config.yaml
lr_router: 0.000855
num_attention_heads: 3
positions: "learned+rope"
attn_scale: 0.177
tie_word_embeddings: false
init_std_o: 0.043
init_std_up: 0.0496
optimizer: "adam_hyperball"
weight_decay: 0.0
max_seq_len: 256
z_loss: 0.0001
Below are experts of layer 3 (counted from 0) of a mixture-of-experts language model. Rows are named router (the router's row for the expert), gate (a neuron's input weights, with its number), up (a neuron's input weights, with its number) and show model dimensions 128-191. Each number is 200 + 40 x the weight over its row's rms, rounded and kept within 0 to 999.
After each expert's rows: "comes after" lists some tokens at least twice as common just before its tokens as in all text. This comes from a sample of Wikipedia text that the model never trained on. Tokens count by the router's weight.

# expert 44
router,277,223,176,192,199,263,221,179,114,202,149,203,195,198,285,148,238,176,213,226,158,240,237,197,190,160,187,186,176,256,154,165,208,177,172,252,167,198,140,174,177,158,277,219,227,165,257,195,145,215,167,150,224,216,191,188,181,136,188,212,172,192,148,195
gate2,252,172,139,196,116,239,152,227,173,266,206,202,208,167,275,217,174,225,281,210,179,190,208,251,190,295,202,199,159,220,170,165,159,286,265,260,233,136,194,220,222,185,177,130,153,251,170,134,151,241,189,162,192,177,180,156,218,134,195,251,131,281,92,175
up2,207,240,287,218,226,155,228,161,272,203,216,218,211,210,131,178,202,185,83,205,237,251,185,182,189,161,249,206,239,187,223,270,238,109,176,181,211,261,182,157,163,247,251,245,179,167,164,277,231,151,196,231,191,254,175,143,191,229,166,176,258,161,227,194
gate3,153,220,181,216,150,185,203,190,198,233,198,182,216,216,189,176,187,222,239,221,282,167,276,165,163,116,215,239,192,180,262,249,227,215,116,239,187,254,256,129,158,124,161,138,199,224,145,182,168,167,232,219,177,255,187,203,174,289,202,199,209,185,145,238
up3,194,254,216,195,251,128,156,182,247,126,259,149,189,156,171,269,146,202,185,228,261,210,246,215,257,254,227,120,210,168,113,182,154,208,197,186,207,174,208,170,217,209,221,215,189,245,280,229,200,153,233,250,168,231,205,246,181,276,191,129,225,184,319,193
gate4,184,150,177,158,201,239,286,167,172,196,192,219,211,235,238,197,148,264,210,168,212,208,157,146,172,138,165,175,159,229,176,127,202,285,166,126,206,248,182,164,146,222,181,274,151,153,248,208,276,159,210,140,246,197,225,204,196,182,246,209,192,176,220,311
up4,258,218,250,178,263,92,105,205,191,197,195,185,239,199,181,189,192,144,282,53,158,222,195,307,168,294,252,205,176,171,230,218,163,141,213,284,211,194,242,166,212,171,224,186,193,220,218,139,141,196,215,214,198,190,247,264,148,212,204,152,181,146,203,121
comes after: " |", ":", "-", "|", ";", " –"

# expert 119
router,269,156,168,251,220,213,180,195,186,124,198,153,260,178,219,143,264,154,191,221,140,211,243,240,269,198,247,192,175,199,170,161,318,116,139,272,156,183,169,200,186,194,300,158,217,156,192,193,189,227,210,180,161,191,212,224,166,120,147,211,224,252,191,232
gate0,216,262,232,221,267,251,247,114,184,207,207,231,243,228,231,216,201,270,214,219,192,163,200,180,249,177,196,167,255,190,173,208,241,162,145,251,212,169,148,256,104,225,209,235,132,295,176,257,174,198,183,192,219,226,197,194,214,207,194,142,195,195,216,275
up0,126,205,171,178,149,129,165,198,207,209,223,155,191,212,224,189,174,150,228,175,129,167,113,125,221,138,228,180,265,187,238,266,227,211,132,149,193,202,239,212,188,188,184,222,148,225,208,246,200,176,206,235,136,240,213,184,270,237,159,177,211,162,202,230
gate1,183,219,196,181,194,137,192,159,160,250,219,135,183,225,207,179,166,131,173,226,107,245,167,243,228,186,231,189,178,155,214,186,222,166,215,160,192,256,240,270,167,128,164,215,221,254,160,161,227,228,212,220,199,194,203,178,224,155,124,186,259,183,161,174
up1,206,164,260,222,225,189,274,219,179,170,201,143,162,186,167,162,166,113,167,145,110,174,238,226,180,284,180,200,211,219,162,142,149,156,328,229,186,192,217,231,173,122,202,218,241,207,217,208,285,217,170,156,180,152,178,185,88,246,231,199,180,176,210,222
gate2,201,297,189,200,178,129,182,201,199,131,205,147,213,247,174,220,192,158,216,163,167,186,232,242,177,204,178,159,262,173,113,257,172,235,188,221,167,203,178,266,253,243,213,189,182,220,225,208,212,171,212,183,153,163,211,260,87,199,230,219,217,212,267,206
up2,238,228,76,226,205,138,179,219,229,176,198,196,140,176,170,152,233,162,222,173,129,165,229,231,203,229,149,221,178,183,134,293,173,203,210,207,223,183,130,215,262,157,197,160,212,220,200,205,168,222,112,148,150,185,145,255,206,115,229,228,169,161,298,222
comes after: ",", " in", " the", " and", " May", " of"

# expert 66
router,267,210,195,203,166,217,239,180,105,161,272,274,190,243,282,164,248,205,284,245,122,194,192,203,279,171,216,202,193,210,219,170,281,230,217,223,163,189,231,203,118,159,243,231,220,200,185,182,188,226,185,168,250,244,240,198,188,164,232,163,217,250,185,205
gate0,189,218,195,152,172,121,200,231,180,172,205,218,181,209,200,143,123,198,160,160,215,169,234,267,169,203,209,177,116,208,241,196,206,249,151,264,242,249,248,197,176,142,256,153,229,231,179,134,206,156,196,218,187,219,210,174,218,143,225,126,158,192,257,240
up0,187,201,234,274,206,171,147,173,169,225,203,174,191,197,250,224,206,157,164,153,173,212,182,239,235,144,184,190,226,217,211,217,209,174,192,218,131,167,214,190,182,289,178,234,195,174,259,187,275,192,198,147,204,216,286,213,309,222,200,199,233,204,172,141
gate1,143,204,166,223,192,230,221,194,176,219,209,172,227,219,194,111,224,204,243,215,185,245,184,184,229,165,254,185,229,219,192,285,201,143,137,181,182,286,152,196,123,230,235,186,151,238,177,151,241,202,181,197,221,197,251,219,195,201,207,226,271,249,47,201
up1,151,216,103,216,172,157,205,212,305,197,175,182,194,183,209,246,254,198,231,225,203,127,221,159,248,256,221,199,214,176,159,187,165,208,171,280,272,150,197,171,173,207,145,237,140,221,163,271,101,228,215,270,186,235,264,160,142,202,234,174,155,222,153,226
gate2,131,266,208,194,214,180,165,163,239,166,196,172,275,212,207,273,241,217,211,229,243,186,143,191,211,222,205,239,264,190,135,141,198,191,222,293,207,201,210,151,264,229,166,164,196,169,222,277,193,284,300,233,210,212,221,172,96,229,182,204,238,170,266,257
up2,247,158,301,170,183,190,241,186,122,212,176,185,161,206,152,200,142,199,190,134,154,227,206,179,222,225,190,192,158,194,195,220,184,201,190,156,172,164,152,152,190,205,212,201,140,178,275,225,349,253,247,116,230,256,201,254,253,198,203,180,198,141,194,199
comes after: " ", "–", " (", " −", " $", " +"

# expert 96
router,236,128,259,180,201,216,134,170,151,162,246,244,264,208,251,149,251,252,259,201,159,241,204,188,195,227,248,251,164,174,213,176,245,98,143,171,167,227,169,137,190,174,257,225,201,186,175,158,215,209,223,131,178,252,272,172,219,179,140,210,175,233,165,187
gate0,168,175,205,219,188,175,239,178,155,237,233,203,178,187,176,171,93,190,179,228,207,250,203,192,155,178,190,186,136,261,160,125,217,236,155,207,61,280,141,197,149,206,263,194,247,236,159,188,189,191,231,205,261,141,238,156,95,287,191,228,230,276,146,227
up0,170,265,197,153,273,195,197,223,195,223,159,195,218,172,206,171,175,223,178,239,184,251,236,213,212,168,164,202,202,218,140,142,194,170,166,208,166,218,56,181,186,203,150,101,144,142,187,232,181,204,233,182,232,187,239,272,217,202,209,267,182,230,182,123
gate1,242,174,223,208,195,138,210,187,173,142,220,213,214,188,213,156,225,204,180,219,248,309,218,192,223,187,219,228,201,204,222,203,185,129,224,311,220,199,199,237,226,227,182,157,223,185,165,185,201,179,160,202,163,223,231,195,143,262,179,250,255,273,226,199
up1,229,221,239,259,212,152,256,286,192,191,223,233,214,194,238,199,213,173,169,282,246,258,174,211,196,271,217,222,263,184,224,285,178,204,269,273,225,178,195,210,197,125,219,243,188,204,183,162,223,224,168,187,274,243,214,133,157,190,172,189,195,132,241,246
gate2,191,195,252,188,157,164,221,212,172,217,184,232,202,203,101,189,205,171,240,199,111,232,183,237,245,180,228,231,104,235,164,135,252,203,180,190,235,185,147,206,190,184,188,163,224,189,223,193,162,185,190,174,106,217,242,182,242,242,171,229,253,153,104,183
up2,296,259,179,198,149,214,233,192,171,200,224,258,164,117,208,202,239,194,155,171,202,291,231,228,203,240,149,190,193,167,228,170,197,193,209,237,230,286,166,231,136,179,180,214,165,236,184,183,188,243,117,232,211,232,166,209,199,233,216,255,241,166,228,248
comes after: " to", " the", " and", " a", " his", " was"

# expert 107
router,279,253,252,172,207,221,167,168,158,155,250,222,210,237,215,179,264,227,307,273,222,245,199,244,213,235,224,136,213,286,160,181,219,147,167,226,208,204,199,135,170,127,176,212,219,167,199,190,170,233,247,127,165,239,191,245,231,125,225,158,244,228,136,288
gate0,100,163,216,184,213,252,240,107,220,179,198,218,229,287,153,204,147,222,139,147,123,228,235,284,224,175,221,206,207,217,204,199,218,192,175,278,229,135,186,225,190,187,246,117,175,220,297,126,182,97,207,189,141,187,242,165,257,232,186,216,224,257,148,189
up0,252,254,161,216,211,158,258,186,199,263,179,197,223,208,239,153,184,178,121,151,182,220,227,240,212,167,279,220,272,184,144,194,184,154,199,177,198,227,190,133,198,211,196,202,222,243,171,147,250,243,197,144,219,161,283,239,170,151,249,189,191,169,237,183
gate1,150,203,254,205,252,206,214,185,188,223,284,223,171,250,222,165,268,227,175,190,189,255,236,160,188,251,190,154,250,183,201,169,219,204,176,208,190,216,182,182,219,225,168,234,199,200,199,210,183,192,191,176,179,157,185,227,198,161,198,259,164,195,197,295
up1,176,267,254,193,215,214,230,209,217,191,192,216,222,222,196,222,188,199,195,266,158,206,260,135,193,219,177,124,264,258,180,233,234,197,227,216,185,144,164,196,245,197,221,165,212,195,204,232,210,125,227,212,123,171,161,155,202,258,202,198,190,248,238,256
gate2,161,173,136,165,179,171,282,218,212,149,219,177,186,233,165,174,100,230,182,186,173,169,283,195,238,191,223,156,168,227,164,175,243,204,118,241,189,190,178,155,164,141,153,144,209,145,219,214,304,246,198,172,272,198,262,197,183,162,185,224,199,166,154,204
up2,220,240,149,175,133,237,258,128,194,154,179,258,220,253,141,270,309,222,220,189,221,185,277,216,224,273,226,204,276,216,171,169,218,136,201,211,163,224,201,167,228,213,210,161,123,283,212,240,179,237,168,153,213,229,245,200,193,153,195,172,250,267,202,258
comes after: "s", " M", ",", "m", " by", "M"

# expert 101
router,235,203,188,239,215,190,205,180,96,141,196,207,197,228,251,117,212,201,246,221,170,198,222,180,235,227,243,181,224,223,174,150,230,189,219,221,167,200,166,230,182,182,221,162,260,144,220,195,196,230,159,169,137,173,204,175,179,151,187,186,194,265,166,170
gate0,181,184,211,194,200,216,227,206,242,204,165,198,203,249,189,125,157,118,133,141,146,147,209,220,135,189,85,171,212,195,221,138,204,229,212,267,135,209,158,201,197,231,188,183,243,179,204,174,257,209,195,128,159,140,209,212,155,132,237,182,166,229,174,222
up0,165,182,196,226,294,159,193,214,253,169,212,211,141,149,275,265,171,178,247,213,248,146,165,230,256,211,207,176,256,196,194,244,239,159,278,238,226,199,240,118,193,285,221,170,236,201,257,226,144,264,167,201,256,229,168,248,199,259,239,138,184,159,270,114
gate1,163,246,207,150,222,161,176,105,238,127,255,220,222,136,214,165,115,224,227,176,162,135,81,173,188,192,206,110,230,173,156,196,168,161,193,200,235,196,201,169,186,234,186,197,222,155,284,198,247,212,196,187,171,203,227,185,146,249,279,240,192,214,224,195
up1,217,213,265,268,196,158,237,223,203,186,183,223,213,162,205,213,172,251,292,161,193,157,210,210,191,137,237,220,154,181,188,175,241,231,186,252,195,211,161,221,167,196,217,221,171,235,212,212,150,151,187,188,190,202,130,251,133,194,128,95,247,147,175,221
gate2,170,166,92,155,210,264,258,198,260,177,224,208,146,200,181,167,221,237,185,212,182,207,164,110,230,127,167,173,136,240,201,221,218,162,185,164,155,200,143,175,154,181,264,160,225,273,230,195,222,183,217,232,239,188,244,165,123,168,220,205,180,252,192,192
up2,197,228,216,183,138,114,171,278,186,241,172,135,203,223,161,201,207,249,216,273,185,242,169,249,202,236,212,219,269,216,129,183,180,259,200,150,222,198,196,213,177,141,169,264,147,187,181,199,189,181,185,186,229,238,167,193,224,209,213,191,266,153,200,198
comes after: "′", " Ha", "-", " (", " U", " Me"

# expert 106
router,231,153,174,193,226,266,223,145,143,218,183,229,211,223,230,150,241,170,273,216,173,223,234,231,235,194,252,136,181,238,239,168,255,137,240,121,185,244,198,226,123,185,269,197,193,226,194,150,161,214,207,194,193,251,229,219,208,138,179,192,205,238,176,182
gate0,157,239,173,213,220,203,234,185,132,203,194,211,173,282,266,149,191,207,136,109,177,232,234,218,127,255,193,140,225,302,181,162,191,189,212,161,181,194,273,249,129,211,213,141,126,233,240,233,136,190,195,211,200,160,168,188,198,185,198,162,164,152,222,217
up0,244,171,152,211,132,136,162,272,178,226,224,205,195,143,183,217,226,175,166,247,262,177,180,225,180,158,220,151,253,142,207,268,160,228,173,271,150,124,219,203,283,154,169,211,247,216,277,207,199,226,244,266,207,202,215,179,197,227,148,225,247,232,195,134
gate1,173,230,251,191,232,137,233,222,161,166,212,195,206,149,189,162,162,159,176,226,190,261,242,180,188,233,228,192,221,201,192,183,146,248,148,130,193,291,183,199,131,154,247,246,171,177,112,207,195,156,197,178,179,242,255,198,179,235,176,164,178,211,207,212
up1,190,257,156,198,203,187,210,220,190,212,207,185,203,137,137,245,162,171,206,206,136,153,258,227,165,144,155,204,212,215,288,168,244,171,165,112,214,196,197,150,167,145,253,233,168,213,145,293,261,242,243,254,158,166,211,248,180,247,292,123,260,160,249,162
gate2,185,163,180,242,268,207,214,171,227,142,211,178,248,222,207,194,208,200,200,208,145,241,219,164,177,266,172,182,166,179,214,170,199,118,246,223,199,225,93,217,182,253,252,200,254,225,153,251,232,243,155,212,240,226,208,98,174,187,216,152,140,164,255,258
up2,194,225,183,173,82,237,232,184,197,216,226,239,142,252,218,153,248,167,213,193,220,184,183,140,187,148,152,230,231,160,209,226,197,258,201,175,183,232,142,203,244,230,204,148,223,285,172,205,252,163,160,219,215,188,205,179,259,196,217,187,208,218,144,264
comes after: "0", "2", "1", "3", "6", "5"

# expert 30
router,243,225,206,249,221,190,181,182,156,230,340,149,197,213,274,142,177,204,208,173,143,225,197,230,210,167,193,122,180,273,169,222,284,193,162,189,188,174,190,189,158,184,248,163,170,220,219,197,212,212,251,197,193,207,202,184,159,138,191,176,224,239,209,237
gate2,171,181,196,290,231,285,221,123,237,205,186,183,211,194,194,258,190,193,162,249,234,209,226,172,203,217,183,215,178,253,173,125,197,176,211,186,207,170,144,220,177,194,231,229,285,218,243,225,129,179,232,212,196,151,195,184,210,174,208,231,150,239,232,213
up2,225,220,265,208,205,153,162,213,202,239,179,285,167,260,163,225,294,253,212,192,226,177,200,271,179,115,218,208,221,182,206,225,126,201,177,175,205,258,205,194,183,171,155,236,161,213,170,219,249,230,204,217,183,168,186,209,238,173,160,235,209,296,239,199
gate3,233,252,233,230,240,147,186,217,190,212,242,194,201,195,222,235,166,257,219,252,108,219,141,251,233,79,183,180,221,192,226,192,201,218,130,160,223,198,223,173,167,199,185,256,213,238,258,199,213,233,203,173,203,194,208,188,173,158,190,186,219,161,110,264
up3,175,210,282,200,137,111,176,165,159,204,205,168,170,155,249,148,201,252,206,209,147,256,187,198,242,106,140,189,217,201,275,253,248,226,204,177,226,209,165,179,175,156,210,276,220,207,228,236,240,246,224,160,246,219,200,198,184,219,158,245,224,231,174,249
gate4,217,167,228,270,254,182,194,130,172,208,227,231,206,208,177,149,238,200,225,216,233,224,219,230,154,207,257,239,212,177,190,199,202,184,211,221,140,221,200,224,212,171,246,129,160,198,241,174,225,197,217,178,167,236,216,192,168,207,170,249,176,186,165,156
up4,191,245,180,167,245,231,207,233,149,185,152,158,197,204,188,256,130,194,207,164,112,242,203,213,257,183,197,168,201,187,221,163,212,165,235,224,238,210,147,193,155,318,201,236,250,258,192,218,197,230,204,140,209,166,259,136,184,134,270,156,181,231,167,240
comes after: "9", "8", "1", "7", ".", "4"

# expert 24
router,251,168,187,235,213,237,215,172,98,124,272,155,218,237,203,126,255,176,189,246,166,227,242,210,262,253,175,184,202,233,161,153,300,235,195,192,154,198,196,144,188,190,250,246,214,181,218,215,214,242,233,135,224,259,258,201,169,162,204,205,240,262,193,168
gate0,181,212,202,168,143,190,254,163,237,220,269,167,215,252,196,173,197,179,161,176,189,272,189,220,186,271,205,160,186,168,294,237,259,185,235,149,196,137,138,192,230,218,270,238,196,147,210,234,246,219,180,210,182,235,333,208,239,196,190,234,198,237,171,213
up0,174,237,175,197,160,172,159,196,196,244,172,202,136,220,170,175,202,206,193,198,207,205,224,230,190,131,155,134,205,158,225,254,265,215,158,203,209,235,197,183,203,180,200,163,210,145,146,232,249,187,271,178,191,168,221,234,229,209,157,270,228,268,193,220
gate1,190,242,200,184,272,207,229,207,198,150,304,179,219,155,148,190,191,203,209,146,249,153,206,233,188,246,226,208,194,245,127,190,206,208,182,229,151,201,277,190,196,282,224,175,144,157,212,215,227,201,167,215,199,295,185,173,167,245,186,199,187,248,229,202
up1,221,164,231,130,147,206,161,217,178,239,112,208,155,185,196,185,170,196,137,146,216,226,257,246,199,260,194,206,199,148,294,144,150,187,206,286,183,188,163,185,189,131,217,185,231,164,252,131,181,207,236,193,189,200,173,249,162,200,223,148,159,208,208,207
gate2,164,179,206,228,276,214,216,154,238,217,154,203,214,255,117,191,136,207,194,183,209,189,247,211,197,130,209,172,213,159,239,175,223,181,151,268,163,130,179,194,122,185,253,253,271,157,223,187,101,220,281,178,187,206,199,176,220,182,181,191,174,181,247,163
up2,179,174,239,233,201,198,229,184,127,205,169,164,167,216,183,174,214,133,172,170,163,190,321,214,205,134,256,149,212,201,193,195,177,239,164,198,122,215,222,226,139,186,224,209,211,243,216,225,154,189,143,216,188,199,223,152,223,216,233,234,216,178,242,210
comes after: " ", " (", "–", " So", " due", " Be"

# expert 45
router,272,204,192,207,200,206,162,198,193,136,166,150,275,189,271,160,275,190,225,222,138,196,219,226,259,128,196,236,204,210,146,145,220,120,149,184,194,227,151,201,176,142,228,162,196,163,234,173,202,235,215,137,188,203,237,232,187,171,144,199,236,246,165,208
gate2,155,165,295,192,190,197,213,107,185,255,192,175,158,197,259,130,230,243,260,227,328,185,255,166,175,161,250,229,208,181,227,148,196,181,160,170,168,277,240,231,174,226,255,211,201,224,275,219,207,197,240,151,162,210,171,249,200,261,174,174,243,156,92,215
up2,128,149,239,234,185,182,207,182,265,191,167,144,106,196,243,171,246,183,212,167,217,195,192,155,150,199,164,203,221,269,222,133,202,217,186,225,175,137,194,168,208,209,202,206,243,156,273,176,188,209,213,118,199,175,121,198,216,271,181,182,199,162,142,201
gate3,240,187,194,231,187,122,259,241,218,152,229,203,254,185,231,195,231,190,257,213,225,268,175,262,226,195,226,168,233,225,219,272,232,199,142,154,173,193,211,219,139,165,231,212,186,208,186,282,163,239,235,231,199,248,180,277,242,264,186,210,185,185,224,177
up3,155,204,145,220,224,190,223,252,240,191,214,123,215,193,181,171,241,185,172,206,168,269,187,274,203,163,193,228,227,221,176,163,195,263,140,146,138,169,217,275,155,184,225,213,209,262,227,167,190,206,246,131,91,203,200,262,186,188,229,214,224,260,258,229
gate4,205,85,163,225,232,237,158,198,148,123,199,152,233,141,181,153,206,165,213,115,214,210,149,194,227,222,251,254,193,192,175,243,185,241,134,204,237,191,244,127,213,241,205,193,237,172,241,198,168,217,259,242,200,250,230,262,187,215,296,196,185,193,196,261
up4,195,133,160,220,234,283,174,232,167,234,202,195,170,163,161,202,211,158,189,158,203,241,225,213,211,235,194,261,229,191,171,195,168,146,168,217,238,226,253,121,216,247,228,170,233,245,199,197,197,232,212,228,250,210,216,205,240,147,215,204,220,183,186,238
comes after: " the", ",", " and", " in", " of", " a"

# expert 56
router,271,171,225,267,252,220,189,206,141,200,265,218,218,229,269,153,259,196,237,234,149,211,169,182,225,187,232,141,132,216,190,176,243,111,148,209,194,166,160,192,113,196,209,228,210,223,209,169,220,242,196,112,212,227,193,245,209,148,243,162,204,247,229,241
gate0,148,170,163,181,187,175,145,208,194,145,230,123,189,226,204,183,161,244,228,125,246,217,227,198,192,95,192,202,287,232,218,149,246,166,58,196,176,230,180,244,185,165,253,206,191,189,244,204,173,114,262,200,176,200,188,97,242,202,175,143,210,249,218,243
up0,150,136,159,272,171,215,221,215,220,206,281,227,134,194,221,189,142,119,252,177,249,271,223,147,214,245,206,179,167,210,162,269,205,221,103,165,198,205,189,221,147,227,172,145,219,232,185,189,209,185,216,186,233,129,205,195,238,180,246,183,229,136,165,293
gate1,163,179,202,217,252,192,226,179,177,222,213,161,242,197,194,221,188,259,288,134,196,179,121,209,205,179,236,233,228,272,212,183,218,216,177,156,222,205,215,223,154,200,181,232,221,198,167,144,151,251,220,136,215,147,191,194,157,161,230,131,190,187,194,221
up1,225,206,145,259,216,223,258,170,206,215,236,237,229,245,257,226,198,157,132,230,201,216,253,219,216,260,125,163,194,163,160,219,222,173,213,274,155,224,212,148,210,241,208,182,171,203,253,196,226,225,202,235,245,209,244,239,204,173,205,257,205,253,172,232
gate2,192,218,183,203,200,285,247,239,222,309,182,76,214,223,175,230,220,254,250,241,204,148,239,239,223,175,176,206,228,188,208,192,185,204,232,204,197,219,123,182,200,213,206,208,157,274,183,243,126,236,254,185,192,126,193,143,132,245,165,146,160,262,157,180
up2,135,210,171,235,235,209,240,202,214,176,163,249,223,230,188,247,156,242,168,171,188,172,206,117,240,233,171,150,238,188,167,174,211,105,216,198,152,187,183,254,229,212,244,261,184,158,276,202,196,160,193,244,216,188,173,178,173,117,163,298,168,152,204,174
comes after: ",", ")", "ed", "ing", " Genus", " coach"

# expert 100
router,227,184,209,154,198,187,186,180,177,139,261,172,214,235,211,159,260,175,207,220,196,201,269,239,284,199,288,189,178,186,215,164,280,131,169,209,215,202,211,182,153,196,201,157,229,182,225,213,200,217,164,121,206,178,235,217,202,159,169,147,235,233,196,247
gate0,218,192,159,208,241,134,158,180,170,202,177,261,207,164,202,178,175,213,185,181,204,187,234,103,198,203,232,221,238,221,225,261,229,263,192,187,207,184,235,274,156,183,191,207,184,122,126,232,213,242,179,276,176,307,171,125,111,220,182,234,143,230,196,165
up0,171,241,141,141,231,142,230,228,224,196,182,230,220,227,206,129,225,205,166,208,192,201,237,201,207,167,212,266,197,221,185,261,183,297,255,232,205,207,218,245,236,155,180,145,174,157,109,200,228,188,163,215,159,210,216,183,129,266,129,193,218,229,187,186
gate1,208,168,213,209,118,247,206,180,167,149,192,191,195,259,254,202,239,136,169,159,196,205,223,119,177,241,170,150,188,210,159,202,141,228,108,202,94,153,223,161,170,105,233,179,211,158,232,205,232,176,227,129,193,188,257,210,162,227,248,234,193,282,191,234
up1,200,184,223,249,282,172,151,177,246,210,197,142,184,186,187,172,199,232,222,222,164,196,171,239,185,196,267,183,192,204,195,190,193,139,213,187,299,143,192,215,189,236,169,199,138,221,178,177,159,206,235,196,195,219,170,233,298,169,222,236,218,188,218,80
gate2,224,192,186,169,178,193,225,250,218,133,196,235,246,214,234,189,187,204,217,222,263,179,248,168,173,224,215,164,239,249,196,252,221,278,176,191,194,203,168,162,182,160,226,182,255,152,205,201,184,161,167,233,214,186,147,150,219,243,163,171,145,225,166,256
up2,212,133,223,222,173,210,182,133,191,207,198,225,237,243,206,219,258,203,171,273,282,190,260,282,154,259,176,230,179,216,223,199,180,208,230,100,242,250,192,229,204,160,218,162,238,257,214,196,125,248,176,247,225,187,178,199,223,170,222,225,233,194,247,224
comes after: "\n", "==", "s", "===", " ==", " ==="

# expert 28
router,300,187,179,209,231,172,176,158,74,170,266,230,191,260,269,195,230,148,218,218,153,199,207,257,255,251,188,226,206,239,221,215,258,201,229,178,154,232,186,223,112,180,268,246,241,168,179,130,214,164,169,128,223,174,224,245,171,127,224,204,159,218,140,221
gate0,281,252,226,144,218,158,281,261,148,181,206,195,164,157,191,205,205,159,230,204,200,220,179,220,208,190,162,226,232,161,178,227,206,137,178,194,166,101,228,257,206,226,262,190,179,198,159,204,179,196,237,196,180,247,235,193,178,168,201,209,216,168,86,292
up0,206,190,162,161,198,213,195,207,287,124,179,202,174,251,194,204,275,205,245,219,185,192,178,193,183,194,194,191,220,155,262,202,234,192,139,243,209,280,137,207,297,183,207,181,209,233,270,151,207,215,187,166,227,170,177,204,170,199,126,206,175,203,193,198
gate1,228,239,183,167,197,193,156,208,224,177,215,185,186,206,246,179,222,200,253,194,161,266,151,204,152,244,170,252,212,233,235,192,228,200,247,237,136,174,155,184,221,181,165,187,170,145,255,259,196,164,209,169,191,167,220,254,224,205,164,219,237,118,207,182
up1,228,237,202,186,203,233,204,295,180,209,176,216,222,200,242,142,214,227,236,187,187,193,211,248,220,207,235,214,144,257,190,193,151,238,227,175,233,208,177,228,190,122,217,181,171,240,178,118,115,247,203,174,260,244,229,253,201,101,214,187,221,201,166,145
gate2,234,198,249,134,191,213,190,242,89,141,159,230,173,180,233,180,228,108,207,193,192,162,224,172,223,154,158,226,225,201,255,211,216,196,167,216,255,135,257,219,171,167,196,238,232,94,241,137,231,155,121,159,196,231,276,179,200,254,190,209,174,220,204,179
up2,174,252,275,259,179,188,236,206,194,258,170,186,119,199,287,187,190,231,261,130,214,230,209,236,256,185,224,148,208,263,191,126,161,190,223,158,246,126,184,171,139,213,186,260,187,237,197,233,183,228,216,178,276,137,176,208,237,149,219,230,237,183,195,224
comes after: " |", " the", "T", " No", ";", " a"

# expert 62
router,244,164,233,225,201,155,197,225,103,176,252,137,225,259,271,152,226,177,220,181,114,201,236,163,251,164,220,181,206,184,109,132,260,152,167,210,219,197,202,179,201,205,248,215,176,164,241,186,169,260,200,220,181,252,229,170,216,109,202,170,176,221,236,251
gate0,184,142,221,199,184,157,231,173,182,238,209,206,235,171,141,169,140,180,189,164,183,191,203,218,259,198,201,229,238,193,191,241,248,172,238,206,206,199,251,212,236,263,227,150,177,220,235,169,209,173,191,118,200,219,234,136,165,210,172,210,154,223,143,198
up0,191,243,262,155,215,205,190,169,232,207,178,157,233,280,211,179,244,203,196,198,210,286,149,179,213,222,121,272,174,268,239,201,181,200,215,188,198,149,150,192,190,229,144,241,162,149,188,258,194,216,150,235,153,166,224,228,125,209,250,165,225,172,207,164
gate1,222,170,184,141,211,209,220,187,184,172,200,217,259,226,211,159,135,264,206,255,214,262,159,136,279,160,175,208,125,147,215,153,210,250,205,164,199,199,135,166,193,176,281,260,182,165,177,162,149,164,299,193,198,178,185,214,274,234,255,162,196,227,181,136
up1,193,243,239,202,278,244,239,230,197,175,213,188,152,304,201,252,152,208,153,185,126,213,207,207,283,214,203,159,213,135,195,221,182,167,222,232,213,85,244,230,159,230,233,224,211,214,245,210,212,236,130,208,195,202,228,187,188,234,225,191,158,219,198,155
gate2,214,160,174,185,203,206,175,208,189,131,202,190,185,140,190,164,196,200,174,123,167,223,181,211,124,118,249,210,146,125,165,228,285,194,166,220,244,235,257,157,172,214,224,115,235,120,190,171,160,194,170,180,160,257,235,148,203,121,248,172,200,193,178,177
up2,184,239,186,245,200,195,197,169,268,221,224,225,228,208,183,166,165,212,196,172,117,130,130,189,241,165,246,250,205,221,213,231,171,203,249,243,200,156,219,198,257,189,208,252,111,184,201,272,246,197,229,246,177,246,242,201,142,243,217,253,206,264,213,258
comes after: "-", "==", "f", " re", " List", "|"